Experts of a small language model: 10 layers, a variant of SOAP for the experts.
Below are experts of layer 3 (counted from 0) of a mixture-of-experts language model. Rows are named router (the router's row for the expert), up (a neuron's input weights, with its number), down (a neuron's output weights, with its number) and show model dimensions 0-255. Each number is 128 + 32 x the weight over its row's rms, rounded and kept within 0 to 255. Numbers have three digits each.
Before each expert's rows: "gets" lists some tokens that make up at least twice as much of what it gets as of all text. This comes from a sample of Wikipedia text that the model never trained on. Tokens count by the router's weight.

# expert 159
gets: " fa", " re", " vi", "ac", "c", " p"
router:080137118132075128119090171153138142138083162123113171136133093064132120089103107130144137114162145130124079171156113105155120104165164193111115104096089106158135157204163100166173135170104120161111127172136135208124101094138109133137124117158140167091098127129143111130122072113148158114126065155177108165149131119115118151040133118113148150112129094068185090152102138114082160104091057133120115100056070114086105084158157131088159108185122162152047153161161198129150180079096097110123165083124102162176161104136098167102145135158140137131098152140135135129108161085131162121149133071126159092128166129169124129130151129131069119135183131123150123144140103157151072128180134149065135155063129183139186108127149208177077096060114066141112132145163101113084182116183128
up0:095094099100119177136106130117153114118116158177128093156107128149118166094092086168138080116159151137186132140131136136156182109107099122139152119169117127109154119084179149110118117134116134118093084193112149155109143113143149205094175130110089100175122185115168114137083091160123146196121086145132148155109072136109175098088068113133149146190134093195086154116083121149109092069111096146131170052121137085107093128171090139065119175156113124131124079079097143106108118119057117134149053156124122081159118161112134136095151146102164086147140149169122132139143166120128131101184161140102171096116163081197152144149182158098077093138122111068127140118144056141120113145153101159136056142155081186167128165108121213063140178100126147159155087127162108100136162124081053
down0:119133093103167129084076174160166110109090092116105188155104169050123123076102170104172174156130124166142110123139151155064119159104116135150140138093154125097188084125138097124083195105119125148131153137072119147132108131150155171122134150149153103090105086106120066111164200126155177118147138050186109195104137065131072094110118134125146099106163177152171104100145149146069133111114093149164203195096172097141136096091108133094135182097118128128153168109161111152151126110210131118132094150086145167159137174146187103145134146132072138130078159144139138129077120104087091117115115152160090101127135127160109134118092164139117068156194114089112122039114152122104127167136132168150091120130132138113151148113139088078191107077158157146115134170118136148069186072074119
up1:138115113076118085158162081153081152116110087118050165093150168133103152092150116146109133109078138144171126083132215107125176123121166093160162103091127109139090147172133133188151125111105137124174189133161154070146122132090143117114176142119131174093103142124111147115151138163090087097086138098153148055136141128152095156117159154131193086155041138171119117140102143133169168139137096137153143160176132146111171118127160068120097172126109143111137192133139090137150129134206140147114105112116154131119104184125091171113143148174060134144045151091145156072110108120060146116130126148126124123135222092156131128092136156120185117107060084085118083074114134103155127106145113137116170125097100100184105162140118192122110129164085136116102143209041076093158093105117141
down1:113051165100128134132086154113091158205095109151130082125087136208083074125141095139144108100115074101159172110098147140184090107099140121129127120143144153153120155148248101118170148178143142113153125118102141169092141191094106129117136158121153092153159104063136133111084062088109174145070156152171172112126141108152154140127091120115180125111076168162151099121085185151138174118145085091094136161118058180200096130079118141162138156158135144155113101090168133121161161143154107116152151070108146129103073145133158149178121114135136098148138120170212116150116125146112085131112136123127146097163112136083098116117122051103141152087160131119130144089141137202130107078071143117118094129036122110192179145162143065135127113153100083167094134136086124093142127142118142
up2:109112142116172164098198142084140140118109137128162169164080144144133120118156150111116119153114077124149168163171097082154141176116124073179192136096196106104130059165108130108132126145112145156117055125107073115083090084159171076096146162130134119194127149106133082126174182099100176110094139119133130233149101162145099080136150154164038139115151107142088150131140155137153138136175164130072159103132146101127111133138092136127118166115072141076198082082093141166099122101142149086162156115102146155167112142133111106102152120144085091135148142101082144100166091150162168157127164052161138124164100128112142089128081152132179084086186189080131194116102137103133169110107122078104124136073156117082179112144152123120034104143103135141120120113117112075156096117100133
down2:128098188119114084141166130166090120106129104198135121103123114144163159083072168131159149141156168142068147101161086091126136145151131141180148075143112180136085113136194115122152133119198111176111119074106091153169182125138117136100109185096106167152160148123127141070112129136135076124088135142071154158093133100145116180095139094150149095114115116129146091136142135121096094168133178151051160123127136159148131085146024107194140126144153135107156157131192161126122165182137188171130073128122079115116130131140137089112109063171131046115120139091093102109107149121142165138199095086122141126093103119137084118148078136102086106137037154180140152136117117128089097101130218171111150127126114126122149188117090141177084131181154104073198141138138100134110112181111118
up3:104163060138126163165121125086130143130154167127073135131136159122066105123132154073123102173110133136184164129209144183156123114158095094175106146107101143140159097110098133109079136142104154143110095166155125163158099106173173132105063129154138142125065128098128142139175140132159109193129114132111129104115055140146082098126101097068198142103133082137100133187079146119148131120158151167199080085146142101102154092124120167118119087109074090144144138166166099126140179111125100129091093103122122128175122169118112135090082164095097091153118060117142139138103138156169185124184144138071141106188073132123113199114189149138130157138093073037126135084142170103132101183114084082118130128142105147159135180128161141075163131137074078108178123155116074167183079154108095
down3:107138104127133114173110150098086127091138172111129153100170112170177071084143165129148113166187102143150120144122197130109130172196120137145177123085087159090129175140152118080090106174073126098187094177145095103135144079131097105106185126115114127091126100135188172165119164183142100135122100096109156095131106109123124119103136193148103159107109139126093098153131090114141148151115171114101132130113118115126097065142196189066167167086084131187147112154177166098146125118157116133125131095086153116171079122106134106092092103184142100151125158067058140103141091098119207156225169108131059103111154124100145114104124118120099078097111105115191152142149168141124174108094150141094094181142075142145137096175132177119145145101099056126159109080135159152151092065147168
up4:097146120129142132164101116107130164149107169139121123139053160094130104117104190142116121079096089179146184086136167129093137138090123126145092092156121114142062127126085123115130088138107111086031147110145032134144136141128110132068133090137107070145138102142119118176111160143173096144157152142123192153171100119186213086165119173119155113133152145113089074084114100159114112108140093135114111043128156137166170108145126128114140164117160099133093113115128162104190122136160183081041172126100148114144130244133096135136150150117107168130152125054177139132112136121153145086209140102110095127174103148110165113148121165133130087134112081081146169077111109124128131156082176100136187135144131124114149169141139170114062159148149131130108099149087089155205098145131085
down4:117048147098116190099114181154116161213193128186130129117151134102116116181130171125132120087141172122094121107168135128150159167120117099132080120160146121139093165151157089120189100098125084104143119078117133112139119107166129148134149144158166097203061128067151120136142144072117113121118064172133086132112158126118151164121126160108038102123163136114102124169125164096146065098094130122147111064145159120110150066047157180158201126127184082161064140084093130099108094076155145144079101138139151104122078182109133106102164097118114171183142123076119063142140103083138150109154141072113120109130156154129119119182117181145129095134128184110140138151108134122126076148170143142090123148165145133096161156108145148106195182150116141157128149118126105063164075066170137
up5:089188077201072152139150129106137125125137112093085155138108123110052161086184167117215135136133115136104141146098071121119141121122079098116125148153087133144084115057119156119079194096137177155159108128134102136146088103165136103147147063137128115172107108163065142124083126167170148093156140106104110141139125163139103165159137084116134145122157095120132138093135118185104176134137134130138144119142081155132151120127142112089104125117118181134149137177082133103135108121170137159108186149152153086065127134078112130139138166143085143110167127145131152085121058078093088123113159098104178129174123196099189168077191181151095148127105141098125103096148142147087161112084104060147176150098202074060081141083155127154157055181136147159096124130143144096172080067167126
down5:178166098105144053099173127164093090120129105075116179096110155128135158106104119110116115140131150155142104149163150167118090183102161127145163119111141164144156104101082113175145125129117175167102114083103151174143146126114100123076136156156145095151143151100083046108146106103173137177146119154160066130125178106108156124102221092206079165178142102172117163089108149099124097103156100109094106139133135107101115154109064099089109106168154126097172132159153108104148097148139126087191195141146142116135138116141110048140156111150126156158084133139103083143152161095119112148157087146157137171090104165133149142079123112120123141148069075159155077078165117137152180088141047166166123094136090123098119148136085071081176184135161113066134177152107178146165186159105065
up6:126173062131137109143144073098125113136122113104061109168103120087096176158161161135140150136093166121107146140129130085199112089186134129062160105161096099087158131138137102168101141171157095131129142153156088089255175157083152068151127113105097160115123111165117172120158085154108106094176093125154115167187184131100153105118150162075144083190080135063101110134114151123106117194127178107119135165133154178192125156141124108076091133134062135105098145132115118112106180091129114098145100157111115102096189092070150150139143112105087149096153095127124124100100110120136146129121157132082057143158056145088127160154134114122147155103126120165117142130169151139102175116156158179123103117144118130140082115100142131139186080159089145140148167141124101150114024160160053
down6:108134097119140122089133128079092091150154153111153119166207111106150095169152153112132106096107090122109192154063152064111089082106179086137117094095151201118144142149166174200079137144178103177096098115122095033141201132143037130153092137159160149114157141181144125107106170133167093139163164108093104120136107130073167120139138136093148128199138165132078145091119108112104137169088114125136141099145140159103120125099161116132091110121083125091168088135140113145117156095094203130122128158176113114145119155095114137103116142124140147082128093129133133143122058075113101130092161147159084094071104136149144100077148138125148196184068155118087079086196159186128186128111097160156125171133112141160079095117172129172113162137160160103147181141121175119086101121152160
up7:130078039116106122060102126062095136085117067076117151161138106144144137179142070126131205143122122154076122112078145176120130141076149066135086060100154135107145106074145167089171158167145150138111102087158182164113111120117153085104121163198118124082131137147105132130145084156059103177197114131099159136116129149103164137172166088085163157139133084170075150139124144117146121180111077094107113222149121114108108142105185130130135116127080149121082151129120089086051157073155127139172147135114148161100087155202160131175133100208143172123150110153138141127106117164123099141136141121100136110129160145140141133128157164142106153124156084112131159225129122153125121139111135159140156125109149134118115119081113093098189084131096147148172129125106116073148154080197142
down7:091183091175171121159112137078123056146093167111171089157079096134119189132111120146099165188120123135121097133134131097118120119100123146082136108118130161172099137115124161171135104153129155142119135098134078112192194212148091213062186145128131085149124131180156133123072163073134151135121165101130129118094158129084119124101123129107110103161146164129118129169132115086136102160159135151091205099091109171114124111135121131125088095095139123115118158152201128082140151174128129145121087124117096078079154121151139086119098128115099163167116148063157128120091129098124164088147154108161012084144131154156097124169080216108145092172135096119195093146110126194092151148146084136133135063129126113120158146112093161083131108150101150141199143186084154103167080107098129
up8:110083175148143136121118101146170100099092166083136126116163112106147162080188157104131099168087143130116124185146128143107125206158117084194141074142109143124083087140166157083130113106102145165145187189108195114160123121124151098085124162160128125123116155157136167126132138121160144094164185146141126115075123163108228160118145058201150113105065163161113093131134132146133164083079100067100101128098114134087070123118081191159142145138113128154164116128079091129094107074140089081111143131092100083088051227109192118113122119172134141163109072107144130132088123120087116136130157123197195126168113149115104160109055167133131121104155083097126119127108160165129116131107105149114152128085130180139109135154149146122141113142146099129159135140110100050171054122136104
down8:154153105087142104096103097131095101149129126131136165156134043062150166092168092183135142121127116167116053157125125133105161126107074192160079157161130159108104133099244120098121124147062126214204172082108114132119161131105179074136143149144144114146145140148098138107058158090129123134090131105116160140106169126167171196120160070156143086147093131120078115151096125091155194152124141173081116197117076121118177158171081162114099106208163130147127098171090098163134153117150136105089136167132105091104066164133085091180065119082085160122137127124119132098152150156119148106077135172128117146097127141075127144116081129127149125133076112122103131151144114140098129103172127113114174129145088081113132078124174151156155142186103108110146172137080126149175143119134140
up9:157161074173143068100168183110121114080053109130128126102162089093163176172197125072157088096132194178093094140112126139191113136178112132178122126120103162081124119091141150101097122127107102153084146083142147126181075083141154106116110110108109121136146081097134115104127139140161083144147167100100109068144095159107131109105061207138166157091096095076074181153103150179175135090185136140131106108122130120175130167171127173142147114100077126144154074144151142123117193114098129104147129115122152166101074165166086146092122158041129101129125130093149146128165127127180106123109156112078119156131128159134122197066134154117123097115119135115179125143217089206098129131138112105089112156120174160165108105053142105111171097144184162098142118136112119108139160103097130
down9:123145097162084160095148170169118204148179179107135115134128088048157101114149156107156110131176099175151101120184146131089139139153149079170088099097150181123148125137067202208152112148128119125120119192135108162144154094155157085184069152092156138169124151104111144117106128143152125121145129123074190080151215128128141085118171108155099171098142080107101150119113212133144104147083066136135150119121110126086163096141123118138125135071103105144146100140135157102169131102134092151082124138075113181094127074080106126115164121078174064105140115103109114072185145083126070156136139163164149133187149113175165123174157125130141084135155129138126086066113120178092143134173045121151117097123146118130122148072104102106108147126143098090126078182128102156158154078110097
up10:107131133116120087148067155058144114156155162133052130054079150100081153125167081117170147220179138173096129114172097077117126143142132126131134171075142137120167067121125119111150127132179144117064097114189111149152115134073130129148191085058117082073160121187141180153125129142071073072136113110180147138137125112114159126165157104101140085094149148190094210144178150152098107124105198114185127099156150111043107142104147129128150103081126177124170169149093146119127157116125120137099169175156157117092125130161100195144106121162128111168107041112139143097103102088155182176104120119094118138142124157117146116152195140133074098134077107127096085156147099134108138127089131093142189086123173136167149138124159152130115093105120144098126107149159145134130111101132155
down10:116133159126097077156123156157117106149182123088149102082109131092115158136058096121107105133145065065154111131100121131109133191103134182097128195087132145163095110147131162110107166121105152130105118149159176130101074150088150121174140101173134171094134118125112120158177123164169120152165125144123131133153165131167101173107177071083114115094104143171164123097105053076112090108188085172107067115117141097092138132126120197108144065126119123109139209126106152100170150136114182164150155120053113112115091126144115132130176124193090191116172069187123149134096177115096179184157106136104177098137118145120112110151117127091165072162152106151087127189168098126116150113170148033142100110141103152125130193061112146088106121100082128130121102169122164172076140108122092
up11:169152116127173087128122088106060151090124084102144095134126080111159145115122153107185117095091172180113097156065067161140187198187167134148099142146052139083081108152163089142139123107059148114153104104106126123137161138132177125099145164078098184129095164133126140127174098145114130124123098140118146049094108109178112130090146139102169131091111169120120151118148124104110123129141159119179102139140151142143166188155146171100111130134047168170092156136134153112097155050092111078108106128064175121139107108155126158158114112169124113133135077159087155181155115190133151136193151175109083182136093137093141081104097127165136126095163172129133157180131157157124138114135059150032074113106143121087121115112088126082139106157211172169105141124154112089114170121126143
down11:106130119142113100105103068112102129160107130135129115163063154106121065124130087116199101080116130115117181142121102061127123098149139135119104156119160120116161082120101085140119121150157113161188110121174169109141171124131155105081192062110093091176127107116108180125160130119113083116102159157147209146123084131059044152099081134183136085091123126093127147163191152160162111156116153142071125134115139162120151096170125161088115058144169135122150074141149078073138177065079134111103136191127182144144138137143128157136140094143091071126151180061130156103225112163132143135159144121077200125188136154130131146196068121130142109105120153168076180136121100130121119122112090124094133143122156105141135113136102135094125068107130120118142151160148157191134161204114168
up12:161151049106191206163151151119085120149161145113115074164146109128102105160105169098151134169144084126135128075129118130135132115146112137133153122135098159158162166069105092169126131092107090101129002117080104079118116111139159140150078104084211174087148146113153082169037148168116063145156124150157125102142120143099160103137118121081130147091149077074137085144113160146174152071110169131159124082117161076137106128107111137115085111092121120102195085184102157118104119178131131142149112122160151129144156146101134062113116124095079129117089077125083068137155143168184195114134151154115087157141078061166124162150190124096151139187132154107121132136148144086137126150102137170112167197153143122141103160100142141089136133130104130134156113082115096125156139155199096
down12:111139092097152156152082129078085182141154169140150114147098219132136089129073099090142151123136127128146144095165162204136102144152102201134152121134153166131166124141111098112122078124111169086112112123142078152125113105138192170101109084146130162074110143132082125104095147158150146089143198194088153059094142119125152126145077171145178074110110110096099083117145168073098137097099144082112119121123145101079127148133116138127059146204096168156140179127089142174070148059128083116146166043139145151140198109100147147095187144113121098153129153099179136171140155163153144165153138183157105101138098070133108070136184108124133120110132083113087095162126120165091185107158153108138133147169104116145053139164143103145115095141064148154104073146156145120119135085107141
up13:120108072143094112145116094103074089142085132105111157137156101091081108138199149138083195161186132122096108108094160131161158119169136128060117157155082153144152117066094137183166158165098124150159100101155168131136151140115142122137107157112087127111077129165107215109147129160106110128154149126109176114140104122098149131126081091096170125147142059134137109100188092134175108169158115120144080170138178118129106118108145103090101144130097197098130150255162090094074111169140083131114120162138135119132119124133198164161104074141175101149154096153124163100161104149114079115113138116117103191180126105067088144113191159131176088140106199115143070125124130090118125132111110079082132130118207084149105148096108144132129092118095125142179209090147127109089125144139155
down13:092104102112137148146107121098127080083113110144075181085115150126102119089076156085147181069118120134101128118092159063113220107138150144112179134125137169154137156147113144160100151159110106124080135087178125083134187138163056097133141156113063115124148111170129136121111120137130175200189180173151083101147175090072104117124144104152122144150090151149125165167135109102143115149136191083096141119155160118131093117140117086133102094201052076105094090160100137109150199110078129101144129158154142176178133133131150123118121149188166098135128095172119128085108078070131116126130092127114127162140121100096178108145123112079166186118150089141143204126140132101090157122175096157063188121131085136112091143144090136127149122166161176073081115106206130095176120181139115
up14:141175081119147098116071163106132070126081168129138147122145077133108184127105166168078134167081134148134112116075135119053087168108154114124087104065169163079117103098135072105148148115145081096099141130125138164124117163199100152055144142114139190118065139135136162193158125172104127125176099149131129124113124119122168166131080115154108171102122106179101157168108144152110093100067127193125119148142122154111143143144127137139132102147127111153154138097096088155092095130081141110107111114129072155143124100154156168119143173124168171102129148093179099119094145158134171121102128157123091105096112078134146174188167134117163137097094108086116096193081185139178092156154158118089107133067091126157058135142091093058161126118181140152150134135146101176208091148127242
down14:139101091157134127143086063166138067114084069124127088099116142172186129128085196114125103159130152111134104135160123127151165152145127166129132158152153125115198154087118201144184104160102115081153143161130174148133122117130118068125127124119123151193144134101107153154078123063064132113112101190188110071137125101176157033143131134151110083172131152126132098159172136095123078132128105193128100153121122090134059153081200070159139168131092114136172130114157156140160112137119116114107186107158153092162154156106132091181129135106128075149127153090137113169145128116099176126214091090071169108146169164083136088113090117111128082134160154089128165084112188169105143092163085128142095084091133156145132181126133101091154146110104096140065121157149165055134096126116132
up15:183125142126139079181159172122190144136101159133144071143171124153092167133123179145128106112171100184078123187143079112073122121094186149092133100142133117139137121112138162076153086118059146146107157065088113126166122126142130053176133093163156148125145135125118141094139140135084158082114109134124128144115055182133137175141142143142083099124195157073116103177160126142162101127112104179046106112137135112135112071127147101172137090088134157190102104077141090040097125141198177146087117131113082109113148143181120110099137151088139106054118135103108075111142105111128125140125142100143130152106115105072141201092121125154129145154137130079141141120128206153049152152149111084209162154078056136094120169110165083145157134135150142112142145122111129113157117062159141
down15:128143184125077153128119128163190166156164193157181109126160115147116115124157099155151087091155146186125174177074120127079177061099087167130106109158126106110123168081135182075156108124121160235145133116107100142082125079174116096168164124125139126162115102149150112073119149085124109115098078141142154102063110149082145134150142106169151150108161150117154086116142131170138130135079076162115130107147126144086151106193134046108124112127163113077158059116108135087102106140154129101087172119124122129084127149159107162160151148090146078084187168112110154112069169119141095136076139135099179146024122140137128166190082080102095109143189114113158136100165165136116140147157153066119123132114122146115131121102127056131156128189119160149149163113149157109120075066121143
up16:127162119093136096156076108149111074156110078050111130173117129144111139191204104149135075120098132050147159083125155112101071102098117161161124145183109182096150150147112071135178152094121129108123128118086095101179127143114090165132192145085192191133134094162176172118106141165083118075152152145171118172124131131119115104152130151123132123160157183143143104062127105126113135164142211132058084149149136076121134156178106111098174152119114158097120105163126107172125122139126158100132164107106197099108121138115112112129088126141066130077101092096087131107069145192110169102059152142123138172115064115071122170115081133163116111115136178102143110179155092100120165159118172102105147156107100132158132093178109155132084076139180138122090112116114073106137162200102128
down16:128200150117124090101132150124068118106119120105130074139125100118139145163175139166194148097139129160135196096148147159085105170124077105170130115131131114153128122089142110114145133105169074093079181107130115142117141109170068126101084095153119175146108151118133173088109138167096098090165132120149173137158144165129093126144159192091160128133120126162124101117093050030097102134106161173077087130139109120176122127105195140124090100165156154061140090159102096197190130134124150136126153112112131143142103171110104092128116140102145130146163103157128231133086140205165110196157131157111119139098086126103122137157129114114134178164206141168048137131151117054137038127155158158111141164092082145107150100116082143102104117063157106113129147141104150106149090162078096
up17:089138104137137115172151127157132123161134155138143108173102172098121104139133069126154113157197057102120091090144124160145132114094167126100179169083181153145082135134100102134113148146200134133109089178095156097115118092125132142149183121105101084081088087123122118133145152113072144189191148158184121116135159147111136137166134078101105092203129052117135150091111101133172103102145102138129139118181125109078090092065177132161101155098098136102160197104147084141111124177170117144106152129124151110116130108099186157092131083180097103144113083113071159122098100072108139176081136047057217128131151160147078143084156188175154106157180165100157118115107144101129148104127185133147177118104205125122117156097127140119112099125072143119146154134137160081135080148154083
down17:146115166152122159138151170123129073092119147169115125106107152167072151155072112092070137132165163126096140113174071093104131125079107131074102146154070162098097125178087104154109122064156134143091111091103155135076117140137077174089144130136149098101125143151113101091131142106109099125158126153184130152147132137160115140114155163126084113129092097173131137163113123135194057123148118113192121119126033165133189160135119111159216109171167152128179110126137063135136148128140111136066185132142123050092193121105112180167081078135109158105194102131194169150103169120188137119165067119169115125134126124114074143157187130070136124140078086143146085181148180136119127181134134095132173144103117094142122119138135158141118139080140158190133071166147110074110109071118117
up18:152106075102132119106152163087146164166139149099152116086176118146078094113130069127157098150142126122108152085156144130158164100145107110112097115147134132093091115166108151105148137120112183048083128103159133103129093136111152107138132127131100082128082170123141128151101109130107165155083119121204123145111127092159164109130141166147113080115108101043114133132117113136084097124155201138123111112145138099105185133203169141164107188126136126109155113074095160084169113140085118142077146124175190089074122133064172172171174148130081112104038113109094085150098128125114141128118134180155097093095141131169136114152203165195070146144077099097109181158110148110161091105123179120104171105173107144157163127154157150154146181173116183082120186124163089140139097115243116
down18:159099091154096104101142112112142139112107144102123107113158103109073111104097174166135152212111074088101100166101115095161116150117127112110147141153132117119097127103160236102162127163148082085113108140134127069120165179132085110128178081099164069110176101168147105090135178091185103152087120079154146093197160086173137091155152107103114170186118087119124127099145119103165138214116129156151107104135146124146102162142208102140120083107134096173107153101051121159116119106114133132092093105139108121106189109157114114118153106114114138116138129134129140114141141124111143161158165106094100184113075170201124126095104121149176102107154104098087089114133135206177127189131105104143056063148134146151146104169180119143149179098049172122123091178161128148124149183188125
up19:120095085176120135149170138138125043148117131146125076184116089116109107129151157085079141124110192078082147164171156127126151158173144110141195153107131142117078128080152123113133122149172119126103091100111187095141151221097125079140142122063149149142155161153141106125171166106083074065167206157151106130089091067127112153111121096154154081105218132102093152065163120145111130120113112171099071081123091158125137104101107057107111158108155148130187141142133068102124071127126137155137131156158141088131149135123155119172129121084130148137139158152102118105119163063076113063053156182125142129153136155142125119156145119193160130102146111188080123121084179114085089122105135150126117163160178107069166103117133209136147091123131092138099126156158150142101084107133162
down19:105108156164116114115151117118107117102168125138162107106212090101174152173080162145119188164106106074151082170176207139138159115119140097084189149150110122135143165114175123099144125119059141089102139123148157103183130165185122144172106128138145142106148155147126089155178154103102145118090091102071142105101121147150120157158151097123186149110159145140165056090106108100123129120134148130208103103101132127138120081175108044114184112109162169115130074132145115148131124139125109179090119121135122113097120112126128130118116186139153128120140162114165114122180157124045126134091042088221087134095152098164134140172146093120086112095137136143150121152074157137093137107125123139069136120123159063111140138059096159194083058068160110073138169131127172105142131064162174
up20:115124197093155148224106109163132107120080172152134194158100114144137184157118211147128102157126158106132116141099145047141136152172113168179156193133151095139176131079133131132095134129085120131189069144115130125123116133185128073098112138092132149134152074118095143114119070148129169107107131107072172111160171102139127089102054094134157107138066151104162207151209132125096132112130135110122127100115135126121039137153154115141140085172099137058180143142107156129108096103108149109118158160098161137150117123135102108066076137158080131187111103178084140083067111112173162155114164167129140109120123149091154130076121171105145201086142107158124173154111129096100139159162117095141126153119164087116179063152126118138089104144099134172078077081124109110126119089131158
down20:128101190129122072122127086104080082062092143192075135188124183106138143106169123127072158095187185167126156153131108164165097161157103113125125167105124079091130121199160122174123097125157178091133185102172127151088148132143167076093125143159150089118064146156161185088119107126185140155116171143105064121072104091144104082120062128136073146104126127110112122149125138165119114181124164125147087130127107141131174043091106164118172135195136080197161082124167157160137128110148117199125172086159143104142111101135152112209125100150151124131101134162145156105138114092149138100184102119134135180108180121132065126075109111096100154103118096158099150149115092088124133127086170079092134132139117131144126113128099127203119107127108107073112204082144127114098151141137125
up21:151184132098113113130129093131053172166122131120144124109166172121117136170111182122141168123143098094140159100066121064181155086110120114159140118181104161138122132115065136127106139100094151089154144164128147104095184145131135162184120123122135138053101054152083124076190116132089144118135154097070134058168185046155121121166137083158101117161044134125103132163139091127098123128153145136112166108152130131193098161092148087138146193127062184145166160151092135155172102150120092155117142088107172096138154144119164137165111067161071131111136120115157139050098157158154106135092144129079095123159129129103137207088133131127136139128190101113154141143160196077085100111104107096106177095129180125153099104167123144090095126137123144117202144125130120077119097088192122
down21:136122113132142189084114129090089078105078156118050135108168122081115119173115097184150112100161160100130111084121095094069151110136102142159096158177113132143114108203221127151160088102167101111114119083099130121115094127125174100117095153096115069142164092157190127095078124107120104080145138131186112140137129091158116160116123227110101082086138183088166128136166109183140146135144128085111132138175128156164141129110121130178108180140171153142188107113106080118123123151138145145081118093141153173100099129131103182123173129114126130109121184132173109072103156117096105093078141173156109137057130152122128137128136121212102119143135137116102054127151137164142092108182103121112129116141127135141164143111158111231144066142134183212147125134100096112069116176093171
up22:139155076156147111225153115090097134160125183134170151139089127082129185126174112102053108144156135153107052130082137181125104143101170099136126145114139105085104131142118081070109130087138155169166145130136143078188150166145129092113145178126133119185105164106117159073103168171049175085162220170093162115109110120097172129146142122104180138196094085126128169173180053149201052138174068123091159108123144161114100125130105102133116125141117159076180130166099156157115154155144136118103095126176114111090148197142107123178125130141076123099111126147162141101135102136129146191121128134134124092115108138095126130140179170109168087147079114113125110064101136144095161086119129141176132130096155139113090081098133099124127141075093123050148131149139156139127123085138116
down22:102134109126143113125198101104149144121110114137113113101121131168070136127187161098163098128030170147125145094152141160151115230167165101125171126137195088119194139169113122159090129086068137174087165124115164091087162129111147181145075171126114145131083174229150142141181149150161109125176177198143126073175160150136094092087125115132157135141091103130170149143135122133125129109143080154133081129122166143157131105125088125178152141144077118084074136159126113132112133077157097154079110106139127165145154184099130147188082085093090091131104091161111119116141135134114141138114068140096091086122099099111070125123144074051135153138098108177118094146161160128114127110115172167130111083110128172195061124147145091128129052109099126088105117144072131123178124145152120
up23:082115156146162079117084100089130075152128086127110106107070112095098121116157108156099145108057101111133122127145088131114148099074143057162136111104145160135135103148156130136081191203119147088161059089155095136116181173072103169116158120156144094146109085122166122127143092176155170125201115194149146046122138140153114179093103171101171163144047119114109157139175156119131135123098079133138097155146174096138103121134079158095108123109071166182125123114128111125106120122136148115127142088121141125161167151117097122107186092185156201100130138156111186142134114141112113167113135159155114177082132110094143116126179159127105080138224107123091121141130098130115157148037167130177141154101118169189147136091134174123061101134089099207156097131123095113158134159167119
down23:096147100141115149168157097092190107150129162132163131083135155132148126135106122129019164142129054147092102149146108067066100109100176186075160114102095135182045206095153138124116132128147144115202052100140174139172179156122147080146102083138169157132072143096152171168181109150134118136091106126133098147136090105127114118141117146137116107146053095147113085124141118139149133056183089144144124175171112130144127161122107113085096095127168133200188106115081134084107177079109130141108061148124108128080106097156140162119170093148142120111140172092184131141134119163148124115139120141171153115108166191140138103140092124100160116108170145108121110047189106108102155143138107160095108151189096122142171136102142202170107169139126124146125115149094084116097091125166121
up24:124126099085144112142120116098143126167112140175081155137162115146151106146102145120136100067102098126176184130067123119135198164168163096116168120152122119068106121130090220072137145082106065151054163095160101121100164040114144095091138123162130124107185092125148163127124045189105137107107112159108167127157141154142117132164095085081153157196092123106096170122152140133148152132155145205166143086182117133186128118109115153147058147150112142126153126126148137106184138117124114089189181105085103100039145078128076161168155125125067168121114116167116125111071109124085082150123138101129119089136097158086143156130122169116128109135132155127082075189163097071101079106114118162158126140119128187132105146117091119164171097201099146082142152133109114124129144134174127
down24:143102123186106057184110127145166136148119125150080151129146159126123173074127123145125154125135106199153102087137090131081092122127107099128160067172128116095142205104131116137107110115139109127120126100167143154108113126125070066114137120115098148077119112128223167081051121143177160076187083132116172128131148069163145129188116072046173129166152151169112159098136125161124152079106125131115129110170182130113119158143162139119127156088121126130146162098115104206140090183144111152122116108076141193121134124125115147108113086117098186107114154189155174111077110165071132154136117138077071093138103149113065085109161091163127132153191175099105164110123070106136130164159172104152134115177125192118090136148113116135082113147141123188100209106113112143128136128105058
up25:126120130130196091135157053087131096144106136185113126173117109129088193184145151164125137161149167118145136103091102107114123116060150127123145143118174130128115084115098047152148118130083047098140136146119076160143150118082158116077158121145169100113135096079138127159128123208113130125157163164166138175136157116112176101148137099068126119128095163129088115151135157147114135046111086130153085138157101192106133150131102038135099107120074136126157136172063181178087133159110108139160127132121179058070136149185133159115147107120145180176125111181175116085160142107146128139142121110139129158115133115163080148098091142152086176114090102191115045099060111200117090097094148147128118132159160182146138083130143113149137094089107145144140123134095125050184110152108116
down25:099142216107136140102155138165157138154110115178199130118194098131116135084160123170094133147147144100146075138068133149137108138040133153202132158158160125091140128092101113183142128093070098158147142116180068142104118113107139131078120136136157111109138086141102110121119082090102145103112124173137164114108153154197082144114142179128127156140116218110142129107077175080102167102132165078119063154157171154087204111157130093108121130115111117168110153157079183143140134110145159123150129237126124114091150131130132110069123115107140167144139127119140174090111050076145133123110125100100167158141134170124127116146130107143141172144071114079104079134111085158084151092199144086148147122179116126119180079147146143155095054089127129118074119119128145138170134039135129
up26:083166123091113089168117094072145137111194124104133098167086111152071185110098140171154146106111141116158116127135161142183116072106146152076202077149157154103148143122104124125090185144107118118129122182075145124136185153129121152084147129138119168167119100119153113152115134155121102139166154119151135186065201146126152105173094151097126134138087122120078086160157100137150113096118141117157156121132166121164152158127124067122117162118129061139095113111061119097112106124148058088113076158093068165099117070106108128111115105132101135145170173146156177055144149117178119051099155170208100114124124131113125154106137117133098104063096090151180224103130108127142167184121089082144132158136113164093118102179132094058123133191156137151128089114138124179208163129112110
down26:118133097046134090116111157168158114144128124132121121036122125130135165138123154111164133171154111117136133203099080118100107188120119192026151080109090148103143160151155137089198112158156173134116151182138103145140150083109140080127136097123127174161046181156161065063098177130120098121089133096103133160108107122114161145144105132134129193126182140174153125100087129118118122100144076149109180118133101199089116117091076118134059097131073148128081143119071108038105132112168179084175126131142126122174162106138183100174152152085158099118105146125167145222091119096148109106099163095123083173098146117080137110123123123103124134127160079169091137087140107138131160149154117185172142122102132118147152153150129104129140100185154156142104136136176118123151137181097138